Below are experts of layer 4 (counted from 0) of a mixture-of-experts language model. Rows are named router (the router's row for the expert), gate (a neuron's input weights, with its number), up (a neuron's input weights, with its number) and show model dimensions 0-127. Each number is 128 + 32 x the weight over its row's rms, rounded and kept within 0 to 255. Numbers have three digits each.
Before each expert's rows: "comes after" lists some tokens at least twice as common just before its tokens as in all text. This comes from a sample of Wikipedia text that the model never trained on. Tokens count by the router's weight.

# expert 76
comes after: ". ", ", ", "\n\n", "'", "that ", "\n"
router:081080131105157109114156134155145139096112119097100114178133095184178108147177167115128108206158117119160053086079129168100114148092122131088117210153159170126127199150126135173127152168130068139125132122119100143146099155124145142142131099170165123125130182079128127174143117150182153137165083155183129163112162114157078148178142097098079120096133196142135117148132062069134084122159
gate0:122148090168123116186107100144114129135173128146165176146136078071137066168068141155211101169173132100147097178138113136129093146132190174146167186092153098104129067057163170131123119118158170087130105136115100076142134145103168149142132129136090121121162093077143130172106168138129116145063124129118106154189116105180103092147105074154131115159091141115168115175154110176166141146092
up0:139144117075116175118138139134109130130124151058132129144112121164131082138127085171169080143194103094095081151141123162109144142177161116177134161147154137125079110143156102109183097096145147061137175162123169088117141144100131152160130104083141131077157146122104136211152176139098059097136171130197090117096132113172072196083146084113071157166130127141160060152159155116140152118112
gate1:074152140090111112133161136191092083083140037120146146108108193159123171121074132164146110087132193186071097132114089108126135073171098124153106130109108121118113167139099102141088130080093139139100110153165119103184104067106073098170116085096131144191153146155147144146112138140170097151153168051107130156109168168117176167149144143108087134125087111189163094107120150104146134131128
up1:062163124072089069107161135198121087083118104108145172126130180193156198131064148154112097104119207180114150148121118122132115112176110111123054124112141083116127158160070134133061126087097126163113156148126116100182118123114073100162111100089141108169184107168175172116079142100179132121088128097144117119116147142119185130155130180112120108124116112122173128099097154126107135098146
gate2:100063122125120175101082181126177178120073112115131086078188133156126086120141199142121165127079138159131150133141137089106114135140125119119107126121086119092080151172152095128186083148170132149115153159158102066185141171167095093136148118100179141154110084211130146124181195095101122113126118166126170146128097134074099098164166127132121152065141153075156150121106080165107161116146
up2:113149125145134100101126144129170084182127144145164175106128136158128121142122114172112122092104122103106035130102125142188114138123139119141109136061142102138194124056133140163098183098123130115135080118138153171073128050129101136093108125168057074103149179134161129103094095113171122179135125102050126140076086185159182115111130088118176142141168104156131157117128201082118156127153

# expert 54
comes after: "1 ", "2 ", "3 ", "0 ", "4 ", "km "
router:113047109149120155113119157193115142130133091097150106141096170062096173108125162113162178055167133086151177156105104131089151121149126114069176108122089103142193103136118132138121086115129172124156113143143121139126133121132131122176125093091111164157126103125139119183096083152068117159085078117202183109126149169118134133145108143188165120064141105147122063110182077163119084083153
gate5:150183146142074099123172115084146135110141106094140170114166150138127163140103086128134165129188136155112075122099137101143118092142163173183051166094177151117103079150140144079116128116119121124214134068145148189118112117101148154139034131117174089166070134182187115122171121128091137110140108088131113106147102212144121133127144150098076128103053128128094116138145131134136140159161
up5:126095071118178153091128106134092116145117160131105177077153079158171155103074100111141082123128118133063102129102139131095126149161170166115118147063128032050143081146125178084154126129164115096108099140163127132128178099100143174122183145133124115158099109109120154068148147144142163122133142122175140134103128097141136180100113126157119146160149093135108170140210142168224081101149
gate6:136149144179179066056139093150147115108128166155188140166179125139162132129117127148089092085136113115099096090134149101092175100108129142119106132104142135185136128110133118119183093124144117163167084176153130095151132160156079103064104110166120071133175078161116166131108093120100172157065138144108132102146074112124142132077106162066177023139161116106064125162157127125148158135098
up6:135091115133131144158156058090134137062132078090169142083177085124104175118125158131086121070154138121114111129140128115140155100123156184125086181103109149188160119141145149146126137120102130121106086150170148045210117182089127123087103102149116035132177130116126139114096111160133153182061161109090074175165157147064120153110111104088158096143088116106113115158146121115140081113108
gate7:128124185126138140140101103081106152087100151129143135113110083115090163126139227128074118080138121125140104163112182154098117132132109096146100176133122077134127201186141093097105140168117126055087105109125133130150131134116152166080056131195159105154175136096133136150121111064093115118117153108136053150153123180117076089136149173181126175048111149110162152132147098152150124157086
up7:155132145131096112084083106107121130124158128102151122101165147207056129165133127150073144108147152050094156107129090176115104137137159116144076109111117058146152144118110089137093062134134096131149131025154152166116149153133099138128122057112159084151166116182143117144134156174071072151168136171162106123113133096132078110131142091162150134147150150113125165125185102177188163136083

# expert 252
comes after: "\n\n", ") ", " ", "\n", "Title ", "Year "
router:082083105218104116126134123142162141112094138110135158111134123137090155117058134103135139103130147092127149068086073126106138072090135087085127102080100105104110137146088151142104093153161144156187151171166102132156092100108112087146125140117157113191132121125103112183092080180108162141080084120199177163146104142126166148135065177104129091121168111156100089104172066142138061091121
gate0:092072123117121153187114113096115059161119148132103105153146104115105114123091127105076145137049096155137102112153114124171194154147119101163122085153093131131191107114069113075136152115138071146104077196119166054206133115161172126193065169114113132142128094135088152120105142088146133112121167109137165159126145095154174116129123101149146127129169111112169153161125135076113148120046
up0:105159085135121120146125107084102142107104137185152131194094145133103127059107155068124139119131070132134163102149089163115151182132081123102150135100056156102151103156121111154160123144094139178087155209159156090142123093178123162143120140151165177111132085183111171144108111138099106152091100123132137146135144057118238125177106108193166095108133091118111155101162100154092169145125
gate1:182110162151128187121132161111146128151081144051187139139137126172171104121157166153125141068085113182143121171143107136071167125131184046164080091090134150135131112141199151124129152157122125105128103098188130118180092085067130089170075100165128115104128147155141123130127149089130124142182152142084168111109102091158105155175135141160103182153148149158097145174124195128114090146164
up1:134150082180132154134091131098089145161105124116161179115108147107063135156150155092150151195121165119191160102109183056089100127107136140155171106188078168123111094107142143088124107177127137125137131185076070109123143132083124178129069150190133071114100079153183106134120155125103196119111119175118166114069081071103132160105133149150101128109116105159164149125125112142149161100085
gate2:164120144079152170167099187156125131182114152080156146061168117116093127183168108116187122166169118144155163111113149104099128104132130133156133157076133090062139077079087168149170149147166107120084139078062195150141169154153128112114136156151147159186138055153133147117123113090111136159093176108131200138144128190158118174122164106176131096121123125128076104084107098111101128134152
up2:114146118157161153108144211126065175147096126089127149122197160119082115158155157089161080088114091151115174128128103126086130132175085123144174148128058100142115103155169136131110167179103149154152132090126173186089127120103146110166141123115091163140154130125167103186112134085153129187151085146142180148176143125143181109099124089124144173131077115169104146138116049113044113114087

# expert 81
comes after: "^{", "_{", "$", "(", ".", "+"
router:155192163148162145143090147100153205165123103135192107104100117081164132149092173117152126118174175142122165096110073109155171127153176149171157087145114101093122112126165103127169164111184131086172136180117111085119193132104129136181084119085137109110115137110098104183157145177097105128071160159129128061139098116149175117150107105175121114091108080145170150083131090105124154088191
gate0:147133160141159132151150097134124073153212162153142116149168080212129094123085125135123120104073091077102134098104142150121151100098123131146104150133138147102142129145111089154122157095202129137134131143203158165129135112146122108080192124104130174145161124144124158068118132117121088125069121172120198133133176167087169125047109106103071182138100186087120151098098109124137061091111
up0:126145174079194070166103124105118100156214119123115152170131147174128095110069132120184115120053095114105125065130121113090135125067148166119148143118116146091162105092113119174123082180198116116137104192167182109168153099105138123105133105102128123130147162125133127083110103153124133117103121176086191121134153160120184092088108120056081162122130135078094194101151126110155118112116
gate1:104094129090155053138152151165145155135156091029179129109218097103089112130093158108156140093196116137157172119171145136108144158158099128079146114134103087151178104081159163115157091169081166199171213124113118131123148144185189104122170139128153137150115147167141120099115120126157157159130155130102097099127117156187160139167183101134124165138142123147110093141139121110178124131123
up1:143158135089090045178176020161112166136091155135144127148143159135078116141150109122153177149136127146096112113136184126122144116095134070074136119176186147117134122074135149089174152116144160155154153131088076144099145147121112143050132147078187136141158153155144152129129147174136142114094113074134105159087131149076165187184166121102077112109123155144142129084112164144181163157125
gate2:133102149111123113120135094146217211148129132134204092154111079159164149143107110114146111121142082122077063106081159143147096157088092099115123142172127146127143118103082123159049122142133106092147105136130122168161131150101131094153170114093109174076104114067133101109083144139111167138134091126145180191153178184076102117116136114066143164155082125176079149131083111124121141133062
up2:079096108197094086105115083090114109145151129148141131149124172100137169126179174114074146173134119102080066137096134117171148135135120178119170111147132195114118068155107136161111182137118088158125120097123081164188162104129138154130161063072112099102176128096147085092100173134204099165149069161146117125145117142173093132121197145113095093196131095134152146121132074123129132127096

# expert 80
comes after: "in ", ", ", "(", "born ", "In ", "May "
router:179185194147161179181160163164096107114120187135105154111125162079113124085099171128119087167122147095090125156171132157169118062182153137100100123128148088072077105164173128144179158101131167091129148130116119090121139111106086152140093131118064177147136137086062116165092138158160118086125168136161101173093073112163136106181162144110137150126108138075170178147099107168104134141140
gate0:124108167139114063095122136145095109137073128122094090157121132070115118127111137087158121151163078146125169084113085100167116102096094153132086116066134122152172080088152119151171048122087124169075151130074170112110113150064111126116094118110122122153086151157119070136138122123129142130112051182111104141143125171129128141163097108063162155167081114174099137173114050092074137140075
up0:126148106134109148154150118128147154144148128101158158116161134198113101118143165174100130092072199073172092098159144152117134144131135146149158132182117184118095191137138113129092200142091125132149116125174075108171112127133124090143200150159099147175147081123137173099119150083109120154154175095134156075130114049163152100097133113156094073148158145038145085159138154155166123109189
gate1:123118112110058103107126136137089128123149119146109131124101175145075117061099102143153157099088093133178147139150166146148187111096123112103193127140082135100188064167118123219156097089114116061164173137102107134131105145166101073161140157124118135147081191157141120112165129078091103167176143096155125150119156140112142100103139132108125115201126139167166083202180168106101154156112
up1:107160116115084111120130109151170120119151127124139130088160207127103125096144094107077055202156109066112095156077168138147119152117088168096138107065101071109069085117125176172127071128175098096161165175125137098055070113102142140073134111136128142115093132122166224099096089129110117110108154114185080118143122152112115093153173108127126125155133150130143117143147178089142154123129
gate2:132153150144137099128073049148181132127099113093083142168124192120123184169161121083116157128132088125117146117164084152096140151156104149060138179160175063140159165207122123131144116133165103168144121134149159117130152147090095185159222092154144154176127130167127128080096111152154156088077133134129129126106122098137199137136184152162124159149054117113075136148159118115136156120152
up2:135122126166074122129134103094132105110073156050106163168120135107106153182146144105095150140147112096134176064141077126122152166173143153088133137127114078130172196156124151138115144136108065173122106127176120121106165144116113165169209144128095123150169103117117098073100138192154119100056116118137129114129052114162184086149209126147107129169070120103152122126134068117115168120154

# expert 192
comes after: ") ", "\" ", "} ", "o ", " ", "ia "
router:082066111129166131142153100156100120135103064102144103136094169137096154109138148125095157088135144149120154166103076109103144080175098123089168121124114101104175109180118126102101115139140157065174162139122132168135115131123102120146125086097077158182129137131120082196161072161058168164101084090187140098119162177157095124130128155138166159095152154191132074068164068133114079094100
gate0:188186124118115165131135144170116135147123215147146140089140141148112135181144108145144066186132122100110078138090138200127116146100115123102151225081103193086087082110149122118137140133114082051132167095170125130114105191130148151167123119129122168124084128127148154166164116149177139142099176095131084117122092159121067135087093109101101159111135140119083084092081146098083148106102
up0:116074174146137096129115107091124092118172015054131147161170136135160115111102121126108159099112101119148177139115157099122157156176137115169133067149153083151145112117111112089168114144163172181135150154093110161090185058155111114067144181140174093120172175148085112082147132108113154122101095151137132125145134103183138125121136131176139151158152097112164127136155166168186058168148
gate1:159086135163135186117069160115112118183100078145129091087160117078083102130145159120093155176118174127167134091146133138176136138168204132121128174121086109124117120090110187130125039076149166112135145084138091156099099138114110162110128100126142165126154162158197143138123093120128088139161142151134121158115176127083168133076167192159110176194110142106088068156099092137149165093117
up1:134138118127108145106139114151154133105153122090127111084139116110096080160180053163090168122105122177122192140074108146125144143131137129108123063132187120175146165062103167163121181101095138176149067080089168160129150099104144111149148105162138148158124138175181116118121141157150136119133138172096207090091174139092156150142113078160137113142089109125124102197092089165097186053146
gate2:103159103113160103171115112119124120082138179083168163126148078126191119164113138124154147159135103180121097155143115112182096113078065142171125110105134205135076161107134148099145168217093131149173090157115196036179160164149124043148098120135109100105128123139136091109100171107134147155154165112142142112143122075123118106128141092168106129157090097114146140142128118095122094057162
up2:148107129142130147105115141164184141098130084152112087136139079142149138107200156110139130188135191184148073184149163165122140074137199126125145095170121117121151120126101156129133087154113135131148112105121122158069094122119142185166179124153109129084121108125193147124131079077147133101142134180112138151150076168120146120159142160145142149049145228110158073154129119162159121211156

# expert 124
comes after: "–", "1", "/", "-", "201", "0"
router:161140156089135165172112162159110143161132166108148178118115119100105113126113155112107118137180155096088098117090102105147079150185150192131124123154119072078090082141156149120197150115187155118174128130120133075120142186093072157153123169093112186138124134108099093187190156187165106118086166152133131101124117144106187098205101076135155184159110118114176098109149110134102077143130
gate0:150070138158199121095086105157132155186141102092199116125135072144118120130158127129209160074159128082202119107143170128137171070164183172158146092105132082137121159107104153164094142125127172186119137145137097173098146126152125143151141085085159111119140095106145116094063184116105135083152109165142139156120149093097135094152181097206136136155139120179132126184114126104139150141090
up0:105189140142048129113162148100125110040118099172060183093117180159122143158088138132038096167113141184111151147125077129080095143133072100075106161093122157122142087176171074148142112120093126099115157098132158101140126102083130118094138139117148125173106147133133166167136093130168073157092138117123107098112093155146112132126127101036163115113098132093083131104130167143109111145169
gate1:097121097087137169058162129096129082097115113105123100178101146152171160191126160133139069190112138162105166135110139054121112091133145095153179116096145143150135105163105129068178109094157079157127130170143109136065151162122193177191099090135142079114104106096141100159111150134160114084148135115132140125126107183085138052124166149154089159141143146171147105123119150190081115078158
up1:081117116102161159130154129111163087091089135072099074203083159115199154136137138178117125190122087099136169138115178101166136120191131141173169124124101126152144121143123172091180137140175141149151134171110164144079150085152163196116069156121117084156129136157075090115117126124122139069079085081126139151121130165098180087111156144113129173122183169110177108095120168152128142109170
gate2:174165144121107150118092098148136138164112105170115143082142101127174139131141149105153175121066155156139107212104122092077114105104142135135110167156191081138103055115136041113085149082143109099120125155119061166097135112151067152075132070138134152093095121123186125109083162145130145055130090127141153171136104117145112141110093078196145107093106110118128132124127119085186196125133
up2:101113090134139107143124082112094111080149138111103102178059194140111121093150144152098093126149118093141082071114121132109083216142087123157167130109070189089191156181122161138132105118129061133113138110172129078136137110139181135157136151111089146140127157139162149148190053104133108145101110110084130127142138208114131146108193146051111144124189167105166114139139135141127092124095

# expert 40
comes after: "the ", "a ", "sh", "cr", "d", "kn"
router:143087067036073163125120114129069170091096158110095128128124099109118154143144120130087159103151080131115094120144108112099153086123126185176126212156157064174129167118161108128163095119143102143146142113184144099088095148077151137121089169166182165176177065154156099149106099085155101187125122122145134132116117191165101137137150125095104125133075137100084149165118109089085101102133
gate0:174179223082158161163110111165121085124168107147190182156103199092132120105147138135180112128191147108132108114135127080128131112145079151058184098167096111140085150111137140163151169182119140085119061110162130129125118171064114126186154122148144123139097138149139123110118178128120102157076165119092153091106168133100164159153183126087133111132093128122100179129113092152089173115157
up0:172188118075176169163147082140145114143132137187129186141113151072182143117124154116123162184154170137164123161164182071131142066101130165133125093176145180089125118112140156109098132131126126127122099050178129102165117168089092085152186132153105074120093086133110169070099101105173099172120132115102112124122128145087131147143166152135119097113095145138124194072148096127070173094120
gate1:090137166185116093201058123183093114095114191125148100206137125138160126180083114116127148165080122112115118104157160132139094129133164150124196114159183131081168129084157128149109147156133103151109153146122167121108156173100125126148167139138127168124144084060152138037059147198128143142113081113129095125165153063136063162108135130149175111149124122135156112159119126124155172131117
up1:140124153114122125096188145155127144069140133056088126059108147112100109191190091105148159144167142077120108175124095110087144158103106116131067108098104104107161106135121139120127103074167158149104098103170158094141057096192095150067134128095159102196141128147111130149106127164155166154128183121187168143111109196143146082082119156151110111104119191108117096080164131113105093163128
gate2:158140084103176148173144120140068135097138132070115151083112166041157173126156115100136162095144178128134178090127168123100099122175101142086191151106101151158101124123163152108185169128158122095093128085124173143113124118104179109123151143088089136178128127087110122113112116059209142197101134142140120168123117058139143126123085100135072144146149121080098156154139127162175135063166
up2:123108170150138093154083116065151176173142081164151078101109103131054146132134152158169121112141076136130091139114129096122139072111131068144144155118136123124081098138096111198150091168177164113120162109170101098134142069143140127173112094092174162066137121153098113059137112105123119132150149121138146122068078157115153123150158141111197182118153169143168104061105109061086171144148

# expert 98
comes after: "ed ", ". ", ", ", "built ", "ted ", "es "
router:141117127143129077106139105103124159120138133124175131167111072075177172141123153127167197109097114115116140158097083132110184142199115096068162185178121099108097085193161138133178134166123144159155147198170157151171120143125098114119158097112097111148141097115089115200154118115099090151093067061151162079111189121140108174106104162144165098128130075155149082127167113146135099121150
gate5:145098123188120094170140122120115142111108091154105193101128177136139133152171129146094178140114086117164179141118135127159192096134127167168161178089129171152090141155125135168167114111133122153114157112147071172096135123111153134154152144101167122111200171124152098097116077124131057106166117157157154153194140118086087136072167114199137155170134144076145200123167083161120169157189
up5:147126139120162120062178128158135123154131127061156100140076109138132103091097161113156112125145159168120078153141117151094074137098107112152100104161099151168109101125185136140095147139137097106138047139148132106139099122106091130129104127146131136150094089082092122167200169105202125126095135075068132096072118147126156117211129114119137043121119086197123078097092154112092183071117
gate6:136069118129103139143113105135133058144184170137094132146127095149101111133091088136126165226132119082106147130104153148132144132149186142086136158090133094182167125122139086141162109150200081078108106106143202093125170075160113098127076159120169105115086196135094107159071107163150151101111118172130172112138107112146089131061118105119155172170148140152124169145144135079169113175094
up6:131160071121098112111143144173064157166151052110124155095134103158169103158133137109139173152139154120094146122196097085116177168132138119205166155147115162081134101144162113130088146141092128095145165086078142142182107154180173108130122095135134142101159205170144138097133064106137145144082140119141112167075113110120162061112198091146085104149116111119143082108176176155155158125101
gate7:153086069080114105116193160182111180135119104179161145182132160078160080118112156113131118142147107117128145105180107160139128127133130161158149163084072116125116130165142203074157128087138137166117110084101099121167123143143080103101080111103153135171127136104127037127156177068156091126172151068097097154071108138130122111091078144124126140194108147153126173127115115172114101162184
up7:130188168106042135124153135067182126109087183174094216125070134179143129152135102124115167152131152170134118101127138063140134131100134110136147083104175118101125107147167140100105163110095161159055107104165145134127152130155127110170124121160115103173162187088109150187128150176117170125115096108087106081128125156108118174092197160128115138152166095095127094117191115124128181159105

# expert 208
comes after: "'", "for ", "released ", "on ", "of ", "in "
router:166099150105091036110171108138142095115124128086136089135150066159102124135149162113157136141105087162138140097114131128125165124057079149080157127167160162137114107116115140165084114156131112192162149145155080103148061128139137161122157121119112161188109143081122130189112134194156153090138056143121100178147186131170064154160128140106128096137115138147108066168120096171059112077120
gate0:088208124123112119102134054131141126181083151154112181130107167144086132118102175165127195188165083095125133175122175096143142174122113074144181155149154143157046151154143096141095107073162145149070152066103133098108102067152120094130096161104149125128129189077092152138119085105142132140109104070141138134122140076153136133125080117122139165160095133130143084158109131110110190100130
up0:102133144107066156124059117132114121115164157121172150073113159104093150132133160156148194199123129130107174170166110144156132155160125042136128074049097109148105147094107105101115124150142116105138135155104107129130111060106150098091123128078162101150027180154126152092082132124118177134112109118111140172095113089208141161108140133125126121076169172098155149103132072159117166137130
gate1:146092153094127118130149092154100107146083209127102133130111095065147132149145139164122106102150112129065170121099164138133090154103128071093111151143127101179133134076115106091069127071137165155118096097147133088106142141116136103089115136149149053155143080162050139156045200180157125100135114131119178138091155119080105152123130141145139161173091145078171125095185090177115138081110
up1:149099138145143176100134121126163132067157181088147132126122080155164141091121194097105183123146124138146212138089141181160108091142102125148089145095134142115101102071084100084128103116097120139113118064141132084112151131158179154176137189124155085111117141139078114090131171142154128108059081159149161105097098081138132163169176178149107098138110132210133166100116069157103120155176
gate2:113190119148120125127140129111169128133154096138091179152144193186074156100137087115138126088087088140109111124121150057117146081127146097137136126149160141133156139128135117103165127081153110147146125097138215088106124141142172084122077189131149117070128136083125089114088187102161195115137114086128156135095097158146138130117075083102164208115152132151220118115124176146060156103112
up2:146136098168121130159105126154153101142179098087094123132124137105072104101120155158163124126115166153099127131118074043138132180174171128092128161176126123144186146137130173100111154148114096117181133136089248127137128172156128068136103152180148165147079087137202117192099121141147118159151092145137109099133168079140114102135091115155140166134134111156131110144072139161074129055094

# expert 42
comes after: "the ", "a ", "-", "his ", "batt", "The "
router:130111075108090164138093177177095146124107109112078131146124112057111126148154146086176154142125074117080122108140132125146091147140150213132159125103126087179066160154161159128134099140081171126142136061167128095134122109079143139138058152137160152158158113158114076140135112128128126150136132117166154134094059143105100191170143112098170098143130199115088100196175143078116067089124
gate0:104174066130135119122045085129132113137078098190123117120108132125095137097142096135089139113163141082107112116143144079214076092133044103075137164103134163124129123139148131195100143127160125106135133104130083132153076131133113184118134094178093168099070149104123103157069107121142153071184152096048105081090142157117132133138118146118153073137086134155123103160116081096103116107086
up0:110140111139175104130117128143148098133147162142080102169073151120097119112129080124114129107132091112151174090108137116203056125171078125129092160133194162112160079198133145101117101129175123120120143064155084164071138063079084124154152088180123099109122175083148077134080157143078132116184094142124105141121129125156112162154135121088170102113125096084111128100083097042099133114101
gate1:089070108087142136133084093156124102133101080125103097131073102132071145115139164138112143060120113064160142134125081200126117135122080114172138149113178067070138124166121103161095149124140105131118122102128142132095188139091162104119121137161161137091136172169072090154119097123132122123115141131120157091165119047115125141080165149162172233137078130119163188116156092168126131173171
up1:139158138156164123090147144137097195143135113084143079066147097082171164139080118076071097133148097132100095141174159092131106132076128112181136102123085142138047102116109099127147108116194136157180120149118089133137098142108132152122138139124130168159085076099201091101186132104112185180119137088143129134154104191114170150114089091108112158087192126132104104088069139139068144111139
gate2:137118105085168094106084082156126124134127146118085135088217176123108099093087095127153108122146145075151137128089145111122158100110025159092105161109179134197162162089165126176152106098110095126090136138172132137098099162060153132126135131133155195099114137145140154109149114120129170097175162141202085182125088126153114151147148126126202129094107133152126155098127100192103136085164
up2:116070182107087132102123141107142112132147120123141184065102104112072173118152120065129133119053110060086117110128162109074150185170166132149122099106114096126144120126120116181077088166095094125149137096155077103118102175156144169072139053125097144142159115125107102138080116164116153108178189150131101114105143158119113133108169117155102063111114161072139128075158077142083134069143

# expert 67
comes after: "the ", "and ", "w", "of ", "a ", "Dep"
router:110090122077117149161124128092099132123144144089101140124138108061141146119130101112102167093168119139097170169065113134153159087131100164160142203145196061153099131085140138123096116087127074149121147127148151109101087152083060102156146151134174180182111076162141134137153095098091133138133093182101119123103042115122074112140149148121082128097138096059078167096153075074127132114132
gate0:096125171109132181165121108135129096119133121132160157086084120102176100118176113137184120063125149137152124166189094115102090144147146080080199103167105092160089174117131121172071150133136111106075164131108121154107081140102170155137082122190079164140140146123127148089112068141132093080100158081102086129115112121166125123157164120177144124192094122070131149177143110153051105095178
up0:111155140135128110104104111147143159126077125111147141132148155098108159171110102108106147126113103154144166132138149128201136067102197091137128111104133107183169097183077107192109128128139084154168151142184105113107144074162141113081143150118190056191167083107080071117072168173133122153066108147105111097126200173118106101136132099153142106144165130134130149141066142112091121173065
gate1:096104092145145178131157177160131120120089068091144085158154143098110128143165145136136128201134178143125062034174121150150127085101091150137100078104106137187100067108070135183128092113144178125177142124103137116104159129130116115128150163118127107120123115158168134141156116079098168157190144089141101190094085135201142155157144123081159124114131162129100161106117196133073092155115
up1:133131139170164157121111125106173104102088140108148110165120094151127116096133138146144162167111159130174164166109164153189150133116151061157174096146198088057156127126145123089155144140156184190175144169139110098118144052127097215096124113109153126174170181157118099154181149184152157118098079114121212099147069113160094111157143161147150165162135100136131126103118146100115152134153
gate2:171170129123133099121121187162165122102127160133123150111140107062135139087105193101179137104074085180196108173104152108146137106160167077118127149131181169124131115134100196180127115176141092094156129100131143109161154123105109132136170081096168136126156122133062186118059166113160121117182139126159145181101127140158111132193134118099098101184107083159140107161133114143073147146055
up2:151173099131138126114066152144130117168136120090150130099145099024140141133128057101111136126108073136143115150173143127163116108152144115161129129155132197169112080173147147133136156120172080119085125107132191110142108061180117124162147120113101134134206113121086180155104148106140244142142173176150136123119159147169156107140083144143102070174111085148139117176118134109146178110139

# expert 31
comes after: "- ", ": ", "Years ", "United ", "– ", "Produc"
router:138117157171127128123134140144081084107137112103093133096117115134100111156094132102077146088093085145089112156116132140195190095151168120146099154117147064135120087089145149191106079125125140133144133133164130085149068111087104121169090175141128152178145104137118084069126113143155182136105173123127112143144054156165226112124147162099115139140091082100130079116201184060092114089143
gate0:105141099064149081102109123181081187137048113188137137131167129098110106168144114167179166102171131050077155148145121117101181161115157165106168162143156130138133127133062112113081173172082115148119114144138110094164117091134110104133078089170178149162106159119106086143147200077130138124126142165122146108117096122139129117079161111136080109163108127119168132082152134125144125049185
up0:062102144119161135216141104134166135097146153162175126205120087120118114139114131132150156118169080055072176096149145118138165132075172126032181101181136088167177074141098143085131153181108118101130124146086128149156161149179076075145125137149138116145159148100116128152146176116168129125131083140070097130078122064143117087109142153145117113133115099133147146121127097148145132088164
gate1:139098165148118094141134102084161184164118152087100094149164128139054151144147164118175142187134106133101117173118059120123161097110188140170144118153153201141146152124173142143084126109170158091170131081138121095107111102090167098146109090080190114083119139097119131104117129127142147110176185153085086141167076114077142069109155138176096181150120114114164086131139150123067083072105
up1:154156165129141125102101103134134163166138142075096103194118183157059154094158126153153161147109082173169154155145094198156112085163153123118155138096162123091111157134162128143124102168106132085151197115092116176108137131157184157140134082106192103161123113091155133127143103107152135059210141100121087162167120176165086113146103150069142093132166089131118114168156197104103093105141
gate2:115133122174158111142133149118111114207108120109168099130134095063107165194091153089132127070123117176109164196113176105142149110114180129127105136126157170136049113104194093142081099106152095154144103124140083132135089099110218132096124110130090088139216155149065134174142157145147131127135112081147095156117127100097086109166113106168127063125080115102119128119146078157129169128138
up2:081101133092152129084125128152127052084106088160136095149151103149140088121086162153140204135093135114100152130158180119132066148140110151156128152122123128113207108195137170097179127168145110149114165144091140142090149148047118081175152123109176147068111104095176088101171128109100167147063145181125168138105113109111165111148132115105128164105189138147142073176145141097178149131163

# expert 28
comes after: "to ", "and ", "he ", "not ", "who ", "they "
router:128106137087091148133085084143090068113090154154091131197137159125122131127163135081166139158133152104075142104104149155144088135145145128134129155093141172163101135121150079131132108158124177122139190102187170098106089115087137063043123098148150191122162077130128112093162071110130111160161143089151096106132035137127060116165124146116086084137163144105120079188120179132142100112157
gate0:130158090083100060151062083110146086045115102208111108151153157112111113124137052172173137175128125138118140112132135055130169126112148150105124131156154127099162106156114126106136116082115111115103216220128106125121070138174117130146162139142102175119130078083153105085219149136131113174150161128173129097128139113114120139093145124114177152112134169136104167128096105137132169141157
up0:142125110189108142176114167080156134116158126193132099146106149205173046180147142172136048113061159100142113105168167114109124132133149140167102146150086100199113148148107173129136141151153166135093109161158160126152144171145081169164140155140144148164190115147137128178136150112151099067111122124123141131113133165126165104144099155079142062166168109137183160111100070093093125099149
gate1:125128087145139151177125112171112094113116132226170195117068102144148113178065053104173157149112157089116137057141133102078169103136108127141232128097109158117124103147145196151161139142129167157074122105133151146137169151122154098150131149179113139153133131150106153089141092047159118127131094155098127141147110066135148179126146117142134149137165084101162118157156098171122096123119
up1:117109090093089105154123114175139178112102108087108119076156085095142129151123133103113166123167139101154095154141093135157143124209046139085134171136124076035116132139147110103081139138110105114123103074133138108080098087100122166182155125109162137139156174178148127162073187215098132169115183100126130147115141125151155139132131154219130122078159136148101155102160141151134179119105
gate2:124083119127114073150139114203148144124102132153096152136175080148070155096116093111156112069129112095102136121091141115065108137089142138142111150159104095105112090164150094181110037096128122111092159127187106078161167127107125095092177112106141156120111077136135074112171159152094087143138195126081165080122156157091131116130132066048096092074170145094126124105144135113091137090110
up2:152104178118144170121062140089105072144066119136108187141115144111085129123139120178125114083141102128109118166109142142136085165067112110078153101125140125070146098092119097172170164107154133112137097107118230135126069152104154107138167124153190140159112150113100086101087139142163168120095100184128107182080095132112104092104119124122137149114097070072093147104051183107159137127087